python train.py --n_layer=9 --d_model=128 --n_experts=256 --experts_per_token=6 --d_expert=32 --d_shared_expert=0 --activation="swiglu" --moe_layers=[0, 2, 4, 6, 8] --router_score="softmax" --normalize_top_k=false --routed_scale=6.53 --balance_loss=0.00234 --balance_bias=false --router_z_loss=0.0001 --router_noise=0.05 --init_std_router=0.00611 --lr_router=0.00067 --vocab_size=16384 --norm="rmsnorm" --norm_eps=1e-06 --tie_embeddings=false --optimizer="adamw" --lr=0.00237 --beta1=0.9 --beta2=0.98 --grad_clip=1.0 --batch_tokens=65536 --seq_len=256 --train_tokens=392100000 --steps=5983 --dataset="wikipedia_en"
Below are experts of layer 2 (counted from 0) of a mixture-of-experts language model. Rows are named router (the router's row for the expert), gate (a neuron's input weights, with its number), up (a neuron's input weights, with its number) and show model dimensions 0-127. Each number is 500 + 25 x the weight over its row's rms, rounded and kept within 0 to 999. Numbers have three digits each.
After each expert's rows: "mostly gets" lists some tokens that are sent to it at least half of the time; "comes after" lists some tokens at least twice as common just before its tokens as in all text. This comes from a sample of Wikipedia text that the model never trained on. Tokens count by the router's weight.

# expert 112
router:546500496481469515484492463499497522488555482521512528513482536487510518538519477468490460528544527454482502507479532518503496497453477512522526467537462513479490489479472494545530488478517496536477497530477547453512507513509482514514459469494520476478523487494485462474501516521537553510450491492535502514527531491464485510501467463476522540484506514463532528518490509522534490479504
gate0:533570496480502521464495513557490471482503498474485462544512562468494488506531508451495492520512467506512494459520503510512475473502522480535466507483491542492518458498519513542469478503526513528513522530519511501486481501482446490515465473467500489493442532489480504470554485465513488510504506505487508504515479536506470503516455507494512516472512503535475547513541492512525486523532
up0:527485505523539487485526494505519502500475501530459501484520529529532495524501523520481503541516473517504462523506490485467549482522488471582486518480517530488564484475519505519482497486513497453527531492515424508463464498520503524487499522508469524524463489504499494508529493508518454499531508507455502514466459547528510514507501485483509522513495461506471492479501516506547455467509
gate1:532540524502489524476452473491512518526474519498526527511522479526578516541508534498525518532522509517513490531486517491504566503471516509501552543524484479518494539535521519488509528487505506546462490552483481476502502495479514446475483514490547541492508487519488495505492522486482484476498470507505497464490496513511544499479540463531525496478472510547463490489468530482518487495490
up1:519598495499471518541495503494527490500487474495497481485498479492515501516498505510504446485466459513553464547506507482483561531490506512514507523513470481535536501529528496500553507471506481506472518523482554518502493528498510485511529503500561508476464479489486480470479475493524513502506491477528521481478478492508530521488548509498479495488477452496513508555508484484555507501520
gate2:539476462479532515465502537509493532514547484498515528526518575514499492495489455527475507522539532484478492502481507498463487484516518505506531464519492505473481504464467491475467519498546518539488521517476528548468530471536491506504486515488506509492457469527476471488512531487540497480506510539499497497533488508497510477510473539482519497564469493478531450520503517498535524457512
up2:474532501513463508509499548496495489500459455495497445461498477539514482517493510462486467485473539533523449505503480492505528512497489482515531512498562533542536474531520495514487526502517519509492502487518492455503480504506466498470504519539518545519514474542495537493511520501556513483489513524496503477493526536509508500511496484553544464510495475536480494456483441494522481514474
gate3:519513530479477503527481544487501516475482504496511491510481461451511527459498502501504441500514466489470506466461507505472542526514468511528509530484473508467496497484510507495493550493468447504495467524530520450525476497548499504506528474524523523513509486496504483518501449578534465510453480514525486501497516512484512532472506525565480490520480446516501487483486518491484473491496
up3:486510542516512534510506521511550487504517511487536477479504506501473557483502506503529460508517490463501488535476522521511553486491488500535497518494499551475462493466497528489479475498456432489504466494501526437510509461531475477505479481507524482518488546470515503509520486522485468483452509538474457530521512514518515485468499502516520483483492464513510492545526461450497491462517
gate4:501511474453476499493529482535487540487578501530513515545503485524502516498508512449493512543509506482455477526497524536487454497485485513485489517490540526455489485475493520522462516482515511494482573485488473507477479507470464533486516497533501492491463508474472536479497519515527535501551508483482523493481530496530480477497521451482497522477493494467515516495532485486518558480473
up4:502501465479472530479542453519527501528519516500493525500522479547484521509517527458520543512497519530496465544515527467470472503489487514518481495491548520477499497478498536502497486527510473459461541466493487493483506512434452513503525466493478471500459522498503520498503483504518517496520502490533477529502562499551475505490497461492484502459481493482496504506540442479499553477505
mostly gets: "native ", "Las ", "Ton", "base", "\n", "Roy"
comes after: "|", "==", ".", "===", ")", "===="

# expert 252
router:544481493466472523477490466504489517473525463536504539510484513474513525510531479498465466505531551456476472490484543550523493474472484498531515469532485540457491473462487488531535487466498485544489505534502510465499479492514499508525459473504526477481530492505462470490502517515500508565481482499535528524529522484454477522513474496512508514474519528498513519520486505535528476471469
gate2:509494506549477485490511529495463522502509551509519509490479504472494470514494471486474520481463498530473526483489441484496490525524502462479526493497506547478532519534482484499473526476511566483464493444531499493503524465473494496483456478542474511496505509526508497517524513467441477515506517479467442515485511549471476499532533517475474508499470514518510479543556501500502505518485
up2:505520549501533515507486489479542458513511514504490479506510492516475509518518516490461494510539487491495533553483507510524514512498506523492471529485514493522504460520520474491530514490545471531497482507476502520519511503558512463504497519513470536500519509499478502448479513488538456512516475465508524509559521512546478543535509509523510560517486505488532461474552570497512475465519
gate3:496445476471500471516540505500495438476510465495500488486402492516465500512512462497537510489456513534508483479549513499526484517480545519512477485508537490541487481488497487499451487489542516501493487503476508518497505454549513511492491499497496490490455471528503524528540484469474504456517506521488459500504504497516498500523509521455496503507490480523513468515489495486523443501455
up3:501492507524496498534499515482529490500553523476517511531506538490473505494498498472529537498509515498532519477511548510474465483465508521509478506500503502556456484518472551517496475513536512504441520499498469552468486464516510498424479495477474444497523469454504497483520527523536528493506485508474533465489493510506469468513507503485520520543454484482531471472490503489528511495532
gate4:501477486530527473486524498517547523496567498480502474533501517488474529479492510515456518539547476493502453521444510507435500460492491490492477533494514511472487483563501524450512521505527482521501505521472533503495487489508502537502493502541453515501513519504522500491514460506482491489531524503491520504509513458555538496504485502507491533500535506441520519485517492527525537482541
up4:437544483526506519511477517489449535487499476534470529510520479476498485489495494481537471491497479502522484535457482518500475451521466448505499491490514502530531488533529513436515521495490488492484490511510506467474503525494509457532500487561483539462461529490509524439502495449482496523477495507501497491506476460485520488486468490473495506487505477516495476477481471503487532527441
gate5:458487552461512492550472512484545459460524485555516488523487528472512520500518484457475534493538487512555502507514540497565511497524471479510498519500493509504517460494477509519525473514514483538525465534475473512503516470531508500513488519528499556540535512517494473503483518473537488513522480499461512528457505494505459480448501504509480508484494456500507492504505472506516517527495
up5:516488491518442505476518515542481513571490518487492500514491474481497515523504541481533507527509457524496491509532512489450481519451537477524466481505511468512435513515487554507496505533500517483535522474498558510525517462493482477498468452547506474542521520519483515506504442528514516522510543501496525477485493516501513511541521505457520517495503506498507518509502527495496524464518
gate6:538531493493494512480520547504493461507522508468487464506468526488473511514515487500521473548511464542530534483485518473479489526504535454490472486498505518522486510501520516531513446498526503524477522516512478534500504516530472499477517496480511453481516468531490563474506547487535503517532522472481472493484469458535477501485505533460511538531488463511496515500514506498533555555524
up6:538515526516531522508536536505455501500502522508503470488545518488509471490489512446519435517529489469482505529456552484468537511497496479509476493490498520475520466501519510538547515511534464496536493445510563507513497549487499466506511475512526530500463521499502464485487503494502512509508467516500528498502475529495515512514485498504514507483476489432485502478530496515461507543552
mostly gets: "was ", "been ", "were ", "being ", "An ", "become "
comes after: "is ", "as ", "to ", "was ", "with ", "It "

# expert 88
router:548484503482494517494469507520484524459523486527535551505493517491525526562565455482485481487531520455507463512482535517532492470475482510525509485559497532466472500454495483498531490494517493540479522489499519516528501483501458516518477457496501488479496492438470482488497511521497515562461484487517492497509525478506500495491496476508523517489516511502508539527446513516496503458468
gate0:554468523473527530526505519444468537499512499502517479492466493505533465494494487503467482496512470489510523493485441520482515509476494516515471476516499479511493510488493508499519517520563504479493494522527499511491525485471498468510525508481506487505466530420486481503483517488507508502510480521526476474514510507502560481447538490488538507525572446507496498540447492511482538493466
up0:520528473532513521485520502511466514461513476502507520468521467527543510514503488493491527519490478493527530500446462492492489490451481535496451492534503517481515489485527498451480486499489522481487491437528505539495493490452500510480490437519516513468434546462504466473490549519515466523474505471500484508497526496511512528463500513482539501485510474495470550506487474508480526511470
gate1:544490508503498519494529500561508453504513509520506517509522431497508504525517478505486507488498492479506480513476512532501458514504526497478480453560513511476485473505473534502496457521480531509461506531486492473530547481517497505452504449511481502499475539481487528473475494522509559516507496461493494503525484485525512473537540478529558513458499506510490509489477529541509520449476
up1:532511481534511494511494498537494490488532544522519505474511472509519464528528462505522517473503460499566491478461468527479478507477516499509449455527529519499502502528526517487505489518481473500526509505501469490534541445483540490496482494521494464480468515473525507453493459522486536527458476483510487497527509534505504481528544440496523512468527510507472463469477491494475520497463
gate2:484504465491482512492544445510488487503551493575528492532484483461477485497542515568503520506479546532485470500495517483546509502453503487519533491514508535495492507465539506473520491494550523470440487475516480533518487463485491494525496493508515519489505526502514466490534497497499520503490503495511543495472500515506485525478503467462553501485557482499500480538496485520482539507496
up2:498473518507478466502509512458488480505493493464510474492498507537493513493495463534489455483545499510561513457491510521474512557524510451542504567496504536487498464494493464510479494482466518514563483500517492508499546518487518515452481519482462548478496480501504482518514494487468503528504516523510514484540522456499523490508481503522500491467488490473473498484544536515514442513468
gate3:495476491496506484516514508521533471481489472482538545464472508490500474493524506534478486498491471502489465506513493544459496518554495494550463499494473457540532522480503456534548503485517484490468539478498483516514505512514433501487485484446494521467482492482482534484531506443545473506481505497479505500444471515493491491550518528498490501522482473489512539511475493466491489491455
up3:505474457499475486502516496531508457460475543500518537489486521560554467528499480498479502486538488455478523472521506477519488544507486504531482502471515470485467506493483461525527536464499514541503463532437510499492470500492520508448504486507468525463493474457515502516511461486579461473507525506473511478495492520515503488517502483527510517532480472491500520497483508487507500519476
gate4:496476493501524534502503510448481532552454509540489519478490535504472518510492518480493466484507511520481521508455488453493548481500565488504502472504476478536470496503479530512449476470491499449513535496502464489494514505524513503521505506482452476464501479493468517507515483485531502506485526555507493472566503475456489486513498503487479544459483516527487511505473461491502505512553
up4:473479525493526513516488514455439509537486526495512522480465466533518515533478523464496458519488473451529475534479492522497509483473490502483541503537489476518481491486471518500481484498464466511458525497471466458507539499495476488541486492507503460465525503526464497534484493535531512514469525496496511502523488458503504511496537474444494507484467536491490516479494455494519499517569
mostly gets: "votes ", "Candidate ", "politician", "±% ", "Win ", "election"
comes after: "| ", " ", "\n", "Party ", "election ", "Republican "

# expert 25
router:534485501487470513490507475529494508451525482542522527509474519475500524547548458484472468500514539465513476500490492520534495487452477485519528495547479533469493477482489454523501486468508493537495493523496523468513512506506469512508457482515527468486525486497455470470510509507526530555457473483529509528518540491460504504515477497471528529465531526495527538502477503554518485495497
gate1:533472463469498515522524470522440525501520458539508482503491516495510510506525465483503493510503521496480524483491505506497491485484486528505550497551484517465474504450488484512528507472509514543490464465503496473526481477491500535543450460507508488517476462504521451483521523497510526528490522504507507513533540450465496530554484488528542524500482513521558511504502513536538491526529
up1:484487542546564487500451527480525461514486523494491489552514449513493511458489492482530486478481559523500507473517436494506499474520480547502530510506523479566487524483504513552503491491483536496515513472500523476513504507515527535487527517490467488524460540486496487496489461484488499502503515495480536547519484514490514467466497499543491484478497483493504479447483509463483482504503
gate2:546468498488479493524498507495495525477487434559482503510504509480477524500564475500470480481489539483525510488517512478514480515446515527571459492547471492527498481482532479505503464493518473519471492507487479493561488480493512521529497489512541456481475493461494497487478517486500507521453507504494537547487552500485512481524503504482504485507471494468538512522465532502513529503526
up2:506454494529504523532524498503448460501489443491497529489488512503515506473505509525515463487496528507562472490507487510488527496564487538543507486518523509481525517514492450518479546546505484471506505501499497480520507494530560562525516556524492470482499537535468509496485521461500521471495491510476515500472487546475521514510527487511532496468484527508472486495495512489452529495520
gate3:495490512477498500461475488505454505466544470515463508508477494473506466480500515548532443516509518504505535540525525516516465512488505478490481467507486518509529481472476511487513474484511503510476472510478488488455506478526484516482479509430574540494475529514487491481449497521495507538495531453530548522486490479514497486554497492511505457460510503476525552513511503524516483501503
up3:491533492505506498442526486470514502505476458513505504463492489506469480524532502519554489487514507501534483467515485477518483514481508508516512479509517521443513508446491471489444503504512509475458513523483515503531532493521491518526525534537486518533481525471509532515559531455483477510491498476517459484454514506535513496492471496503496503511572474464501526502462491496537521537549
gate4:515512485449490483524537484520543501515506503503519480516504510472493499478489459530515473510502526476535540552469493511521468490483514484504557491520498554523481505502511500565493506510515492513479498482530546469517520504498488510520456512472480515462465481492467466441466540461531460534508467506512534493529531453494479498478476515452474508513492490524547482497505515512482504484528
up4:485500519482549481495480525532462496509488540537499521501518484430531514514500457488437459502469497511521486482450492490543483540488514530446502537481483503499493446493518508487480504551526517486514525485528486469533492513519523512469504507494497512562514539487493479465481487512484504479498509493504470509497470488516519538515506541527439491466513520470519506487481476517466505508485
gate5:544504489497499514493481501533501541518508454542503499517460531498479516502543490509499499523502503474516509501490529507553492466477501474518491476522510555498531506479458512532526483464496489551484477525489516469513500474508456535500461474518537470458503483468482499455515524481519510553477470491532501481522531472494478550528475467504514512495443501478546529507493508549507472479497
up5:519538490498492510514476478476454468472491511485490510470493505476530514470467472475525457510549498492471494541456510503495492517524482512475452524477486522499475483468508499521493508508501528501539533467512535460519502488479529509524522511477474521488469495493494513504472471545500492502529435474517492510432470430507534470502530544503475460510506489491514509459514523494496474504548
mostly gets: "Reg", "185", "Rev", "$\\", "Comm", "NHL "
comes after: "| ", "the ", "(", "in ", "of ", "; "

# expert 149
router:535488496462494513477482486518503511468555489560538530501486520476483514538561450493451495493515528486488475509474528495525494436481499505534505498553482553472496507494508507524519480495538495528460518489512543497506504483499456518507476462475528477493513497461460473493495516516500523561477473492521492520497535490504514487516494502493539522495519535512517531530467517510484497487464
gate0:497488464488512509528488490541521556542521524551534557499504476503516492543474531488498510505502513498508432495486502502436482463459457505499465513477494514514512497488506493470522491529534528520526509465475520508493502505446524528516510464523493500492493496518498530505547529531512486501491524539514526459482551482523496525481493511457513520523470499510517488529477443519490498528508
up0:491471539503464498491498477511475507464480487456503468489491424483506512484535488467511507518521502493477535529515481489544543545535489490492560501498495504495509501514503491471471537468465472513470471536516495477534498556538501475511491508486474501448533512488495492529487453488488532495488551498480550517532480510504475532518494490516482488488542534478525482461468527502507505474489
gate1:469481496476511509531494487499518503484503508481485532475509537479527487545483474483533501515425516513474471554497476522520504485497487496520475489508511531455474497514467546557504503508509471500459495458509500557485499501491478527544506506479554506464509484516482474528549547528521494493487518519523499480478497501536496536474480505523500491499512478522510545535515474530486514564472
up1:548482464507486494548453476496501484522516505512509522513471475534521472487490481539518466528516503505521495525470481502514499452499494490499487463502526503498516465460491491468468519524490528468492541495529486494468492511527471532490522472549493468492485574497475528487528497478546514490487486521465491505453526509476492497467555511499556452507496530517496512531459535470508522500485
gate2:510482483493527537472505488487518515476483535514525540491489506482445539482498485505505527539510502508477413531512508485508498504549490534502505493495484560510531535514522505508488472504513510510464503480490459551530538537463481476490505520479502512532464485462528448485534498509508463521454521535499470453491541487516519505506534475525504484506485485527525492536521501508518495536503
up2:519517486557453485510534496532494496531508487519475462515447482475498478490487504510538486506464515525517519502487485498493512505460493478495512445497509453517490471492435469524518511471500502497509528557478457463475462479470530563496492504505500534485499527535464512520500481493524498507536500521528522506536474504478489524478498525512473543515499495488492503529458474565520497514522
gate3:505495511474514510470541508521486523442496465541503503477474520480472529529491456526499509484480486512496473464479526467537546489493525441491443489524490489486527500484515497514539499510528501507516497453516490525528496482489493513491529507502543461539518493492490484482519499496490465507424461542496460526484532492481467504476473535437515507465514520534485526522513508520496508478500
up3:490506478503535484477513495502489501471478502520511502501513507454483491505486479523486536504485498539512496490456505457558493479525508487453467530540544523464515540482544509482517531513508507504506495497547458504514440479471496488468507517461474496520486522494523475472498451500492448484466463540491463511481505455501475486514527542472515496470502552526443498487489481496475503490474
gate4:471499570497502481508463491492556497483476483544481516487492490469462504535527479476444485477563464508511481480475506493479483508482473534526500509470525487501528509504495477482537508474496489500472484521506556544491457486549481510504478524523528481462524462474492490470479456478492497524482451507519518540479498534478474498502485508471509501525549461503490532500475505495490512474491
up4:543501487514479509518492449504492549445494507517505500490519471524501495487518547524494506469499477497488514516492498468558511485510486526502483494490519512457499507491501429497494525480485519486514528485476484490556489531491498532537522474555517482542493499455495458531516492516463521502495546515507436513546542475521507521486497433509512477475498507499497495531511509524503484503551
mostly gets: "vote ", "vol", "votes ", "Votes ", "majority ", "incumbent"
comes after: "| ", "\n", " ", "Party ", "% ", "Candidate "

# expert 77
router:561500489471482523489488487494494529451529487541535518494481502508504540526533456493473463546532500461508480502478515535505497520465493494545526478529464510459524502451488478534506504501510509518494492504501512465513491506516469501520466469508512470507515490476494463482496514541515514559473502499555507536543532487471518492521470482511482518453500514494540514505462507550534497510474
gate2:552490516475532481526507485519518465485468509497531532473515493518489462508496522513482506478504548467528512501473476481500515525509451505486512479517477544494481531432511479514515512498530466534421528494545501427517476502503490452473498458516458473520487499481516488490474478547478504495459514489511498555485509481497504497510498520540479474526484521519494483489502529513488485511492
up2:494525462485494519482496491505522485504514504491465497501502501437494510537518475467549510503457488516491448545505535496534506475529499494497499529465496486511484490478490499504447445500539509504497499485508502521461545510530466505520499489496521474517459512446489495505548488500528460494530506508473539493431528495456490532524526491439536530503517488483482514530519469482479467503499
gate3:486552501479512493487460496498473499487516470556492542483522522488470484559534470482484480510505473490468473468518480535508496478495469511513520518511481495476528493470510472516519459489499511479474478460517531464529485536492526518539483476504487476508497514507505486522449496503515522502495500415511481550534530512528500515501473479530497523455544520513503495477495491457453499473469
up3:492515494479496453432481508473485483490520474520467527459533529522495521505518461529501495494492456508488469474524491535468495534469454491520515527484498495498570486463475482524547474503493535500461528470528539495521481513468528497524507433496484519516475509495489488516496498515484522489502516421497489506532518507527511460506518491505492498448537505506539485477497510478507503487511
gate4:494456484506512487522494491489507505506489514507504542524498536531502488513514466516489442521503545484467506529512507514571500520527513499538546482476556462528511475499491447535461463469512489512497484487510478475540514499509496479509486499502501498472504505466497463487438489531540496506500547550525504496476504510471501493481472486497494463507570482463517498496457540520501504494471
up4:510486502479521430516478511483526511489496481498494502497505521538457501492519516512520445521522517504516491508509499518510533493542506506551510538486546446483514470464504525520473497501521499510510468485518510469540517478533501502512509536477488513479502475453511489484436492525540475485508530496464504497533473533488497470490462536554466502523522526489547475502488558455485515512482
gate5:536539502469524546485516532473506528488514512511465516528507462460492490480513504506522528483490534505527474501499503473515507531456474542561472499485448542474507534502513498494481477509498499534514483507481521502513484471485492512498499479503473510513510477484516450534470477456490463509476471483484560528530468508520490543452494531512487482524506511476503500497521579513501460464495
up5:475534472481507450499551505483493533531468554538517488492468497546488511503510515514481513527521507482454548504502526542509508496533504546483541507524523517517484490489529507509492470493507487464544482457519508472469458521530544521480478482505475539509530484517467455510555500534486520508514484492489456468479525472538472503516491508494495527480533527509491505507518509497470458511519
gate6:474480477478505465523456506494517511441556468498524496501498494539444497517488509510500452562483510473493473460499479492484547502500503497503483500502474468432493456461478502509507510516524528482502489497494538471514480517473512483491514487478491479524545510471510496535467525511551512541518515494518506505530521477496560531502484484535482462459525482499507481487496504529472504526535
up6:490448488473558492521456472483514492475529481502504458497503504476483519463476463497461489551493499480484501506502496532536489494473511517524438523494455502477510483447483509575463501525507533495480464530469495524504530507496512536477490478492504481502494533467535509519461522479538532522495516477479485509532496499503539503492566490491502469502502459455516488508515481514496515498489
mostly gets: "direc", "pro", "due ", "Votes ", "judge ", "conduc"
comes after: "the ", "to ", "In ", "and ", "a ", "have "

# expert 223
router:535482499479473510491508478529498499452526479549515526508473523469502525546545462493467469507516537464511486498492502519533484489453477485516523487542479528470488473479497462524508487466499494543492496522499514471512506496510462512511457476503522467480524487504456471469523517505528532557461471485528510517517543485465497496516478500476530524466525528498533541511475501555519478496498
gate0:520470506488495514500542463547480451501468556509517501506491503505528494524532479463481498476491491505517517523475484471461499519488486461489527482534490528509496479466527453533545477517464485480497526513471479542483534519495531495526500505492517476450507480492491514513493509533452508517499487519534551458529537480450460497508488476475513483475535477502512475484508501510553511456528
up0:484518559499493493469468489466481524494481512502452474509520518526470512546490511474523521521525502514463484486450528520529523488489522569536481489487573485486496487493530507538431470525499475514478474500531494489483478532489480455504496469484442478522506482491525499520492502518489492486512485465469448513513501538521476517500500513515496484506517486475509500509504502480491439536509
gate1:511460451487465499490521505530478504508488468495470562549506504475487543508528487486481501501496544450521512467475532513534463478495498514475530482491499502496458511462456487514516498469483547535503513465442535503524476501561501518531483468493529496536486505471515468487493495507473525521472522456542474463495498509483514527508476500475522520471513507490496504496473498508543485535510
up1:520519490446457505505496518504507526525517509528488512519525473528485502472464518477529514467511533479478519504508517530515479551494514521473547548502466500477470456546482554530492500480500503466521460470473534452476470486530492511510509517530492473492500550472507491525467459532532498504487534500536467464518482491510534486502481490507528525455503491478464465498482458504495516512502
gate2:491534484519448486509514500499532486486507496502502451532504494461533489492525500512520452466555498480529510554472513515515522541462523473490468493543516513485501492490475455533462479503493491508505542515502556491497496512546513502503490526439533506490502513465477502513468512501491511522456539483495485503526498498491487474518514491483577501465518533521526517518502554533507488504536
up2:497500458481501493540496496500512549483473511482521498499447525506525547478524486489511497507513501504468509501491513498443458515511505546525492504566514520546451459439476508490492483455524458511486514478496445510499533482532518508513509486490525507472522488475494519505500475523547525483517506497522467531529504499485494513493546465466552506509496474523499495499528483533517462529462
gate3:523501492500517470474494473537534495486466499483476489544502516514497500469511477498498542482537493433530480499518501480463474476407496484482528475507464500502523513492492485485495422487516497555506508473537547455481489503518481495482489493454509496486541519515486495508511479544519532505469498547530515489509480513486481496508504462538513500490501497487529525540512512529491480460494
up3:514462543503500461514463483519486526468463454492473492499540494486524493511468528501511490496460506465477473544544484523503516506456483547482490464507536458478492541478489521469470508490471482535494480523508543485505477523500468498508499469493512501494527515488532494500487591479516478477455487522513525494497532533513512540493484490543494502497472516483495467513489547529500471481487
gate4:512493515469502486498489504492499515478504522516535556477541547524516551504534501518498434480478462492507504496465526502492495527477489495466499487540487508493491488485512493485514452473493517546447513506499476456471509500491517481521496468493507535511509508493446489496501523519501520520464542547540534493518555461494518574494512497490520478474484512538497516537533513511547512498503
up4:497500482512478493481511497509471518514469516550482517517474501481510478529537483499461557497476525505485538501484455443460484507487475489554517494487476541496482445483491498506467462480476496485553512525471534502514501481489489548486488498566523496478519511493534461482547525503466540558487523508507497481516469466506496476489500493467529502490532519530522487512511504517540528509493
mostly gets: "58", "Rock ", "Fel", "Class ", "91", "SWE "
comes after: "| ", "–", "\n", "(", "1", "+"

# expert 108
router:537493495481476508492510472525499500455529481548517531520475519478498531547551463490476464504518537465509491496489503524526482494451479487511525489544475527460480477476487464519508486466502493542492493514494522470504514495509465515508459479503523469482517489498462469471509516510524530557458471477535505519518546484468497506522476502470529524463521524503534544511479501556527489496496
gate0:520515462480501533477520532479478485460530489488509484532509483441527505543477470489499515492524508439489468496479540485528490488519518523475467449509482533514465505476459510484523493525491448485456488454504485507527524480428478499499509498511495528476477495487468488508486459510505491489490496497489478508505484470503483521507477473488458465471508481489517497454497479572502509508549
up0:476503537460506552512471511527512522485507521472461520536514524475553487482502504573494490540503528501464515447527516500538503505479513469513468513489494486518513453455495492534506481486471531515519507473509443507491472460493471455522488484515503507506470532514486519506542486465503488511542507533527511503523535488511496492508526541450493520490489488467512505497517552521508520472521
gate1:517545502503507510508496463502514531497511477544551516493527528482492484513544474488505514475502579466507488459472520527544506493483514515492517476529495514516543508485551482550563489481510477528480526497476494490520537476495514494516467477485529501497477469457463526488533501544502507508489461491507509497477558479488485522513507497507515477512514477449524526519468521524481476458493
up1:463519495523518439498441498499510494543473480468505532479456535531504512469489496496502527499505520517468503514470516460492490512503437519514453500499502483471493482500517510563537527505499485491475456554492457507488491493445505483490461542512494542535504516465514496520473531485474529520504463487535491481483496477481514486493487505498504532509514496532469468490501506456531454484497
gate2:506493509508446513510482525500464480515467513475492478468523514467538502508513484523524500463539480465521503503484473522503428462489518543450519500544488510497494492524483518503515523480495516592541509486536446468503513523495490495515487491492489447510493484507504517469516515485479535520472515506535476524534522502515482456483486466497473514458500489498510492495494462533479529479532
up2:546502517515524547521505501453515530517499504532503533487455461473511463505526531511533501517532497500503490506519542494484497545484506518514485515508505462483499513494524520466501517520559510493521475429504521512486508479499469497494543529493490491474465489492479495465489453465530453505470494456527522519484510532481567481501536491540551517521511488514492504492510448507479517506477
gate3:517490502502520481502465482483542495478535480530514531531489500504529521515541462476501455472523520518463504511536505508501482511473501517503513492497488555523460467460480491523496512454486479538452502471478533480477512470485481527487469494522525484484498499445465492499547507531501495542489532483537474513542520520499511501507482477468552531493492536514508513522499506564515474496443
up3:513548466490543514475533515516498459501550551543484535486481517542483518538552484523483473495503501473519545462505525533524500453519471532475470512528476493515469508501521488483513501514499493490524467489500513531482465506489457515520531517519479498490470535534502522507501482475535540494448494517504522472516511488546495533513468471500430487518499517480531483530492506503494497482492
gate4:564490504497460544528478469522529482490459490506496535518490503468508522519529471490498498476511532533488506474508527455509488538491447527496511466511500495493470543484509466505525475507486480534473525455448498519511478449463441526502509498488514469494491512484507464485506518491546495512498507515544536510549516507471534502488510522485542445447495519513505504499505510508492529481507
up4:475487474511512449417465542511529524490546517503511483519525496508505509463516470479511483511467492499467505463504510496537512491498535499526475464520499497522487466500500496499539461514523525493493464546459509568467485528513514456529481514518484528503503489473488463471462488493491478536498495470517530524506512496543520512468522498512544507502488511495502487566484478469527502496532
mostly gets: "BRA ", "79", "82", "81", "88", "60"
comes after: "| ", "(", "; ", ": ", ",", "- "

# expert 247
router:532487502482472515493507469531494501454523485545520530504471523471497531542545464492480465508515546471508492504488502518533488493454479484508520489545478526475490482476493457520510483467496493542493497515499519477508508506506459511506456477499526463477526487502458468466515516509523531555455463490538506512516546479465496498521473493476519526467523532496527545516472501556524495500500
gate0:507496468512482502516498476496514462443485447576523561478468469487491496514477512489464515492537491474492505529470501484537508491495501524523524506522485537468500499517533506484498451485486496479508505483538488499466458526533471459500507527529474499484504469531476461492510513532512513526527482495518530491516506477517493476538490544526499523488468531504484464516469452499546484489453
up0:489485549480496502512534503537456567491509516501492487443532524507521487475495452515542496553511512504528522476460456520540522458510490471507516492524499531516436465485521475504490507475531497500512491488445490518488472525480494504511514454491515522520486483504475568510490510501482495501492497471476484534503515518509492510517497447488529525510493473460491491512463490504455480479473
gate1:508464481478468465534498460499534517479497509506456524528469526497514532513519491448491516498504538505520525525485510479532513519488528511541484439508460499477472490472489509478473458470527467514499507509486495468500511444570528540491483493511521534454509462495460517486511522503526489538494449499464492502518495524481456521498500441463473507466493514508506529496488509492502492496504
up1:504497469496494502539530526490535541438493480551508469470543488487498500525501502491504530519424512495516541478468493524472509529499488532501488498515522483540544520488530490472548522544496521504533509497480513508496524547528507457501506511489454489502497472493510522490511523463466496507482494447499460478519498485480464564511487500498499454497488481506514503459532520481465487480514
gate2:471493466498493512556485482526491464498486488479471458504483517494487541501534467521469463461517493505505455488512481501485484488512530532508516449488515486528492511494502494492523498507487453500487521544493511539522451537470491478579497492516509501516458504496466445494467496485498522520490490532512467543506516510453533467495519525494505481469515514488526505537512508559497554480508
up2:514530460484484490476500465511530510505551518536474495508487464512485483479546485511495505522476494523518517526482541485490500510515477526475525525513454481475493451489500495520502493481491506479507532528525561461477465510530518505524543528437476466469475551495502497489495455546540525477451506457493483501531507476514494488485476515474476493494478491482530529467545488504511522518471
gate3:532506474469479507475507466542525520454536494527531531515506543490521527542533477486466510512514536487468472489501532512531515457455500498505504463527461482531501528466497517510502505462521497520523519503470474502542484500466482510516420483493529464506501492502477477465518538521496487503463483476559484531508519474472505511519446477464513507477508489498490502503492504488548491519497
up3:500501500477526443484525477511511489524560492457495475492482473506505513569500519520512490511530449507472497465498515476540476472525515532525517500519478515522513510505507513508483490511527508494521520472475488514510484475471467496478511487535503522512529460460563534522498522524502502493533479504482516487461491492513549462449520469545415517516493489493472473524501517509497523489483
gate4:509454470468509499477491463504504489483568484515513524514481537501486523512549456508457501536492549490484454484507493539506466484501490491509487509521502513486503527507468481519542484489514484520513528486468499542497510458522480515562447482470557462497492474481505502494526507493520480540475507502544533498518531458473526521504512475499520490483452477493546494513510522527512500538498
up4:482497478501508467466472487517486540514504528479512451484502500500523546476455504483514480469479506457427549503494492517455531549489484526486507544515541490492475496521506504521522467495463493537527521482498461526499488532458521475494546500508460551474508464517513496493463518528501503498455502487475501476539485493542470504485530523502490527504518496494510494480545479501527484479531
mostly gets: "Bat", "destroyed ", "killed ", "social ", "TC ", "Kos"
comes after: "|", "| ", ")", "of ", "with ", "a "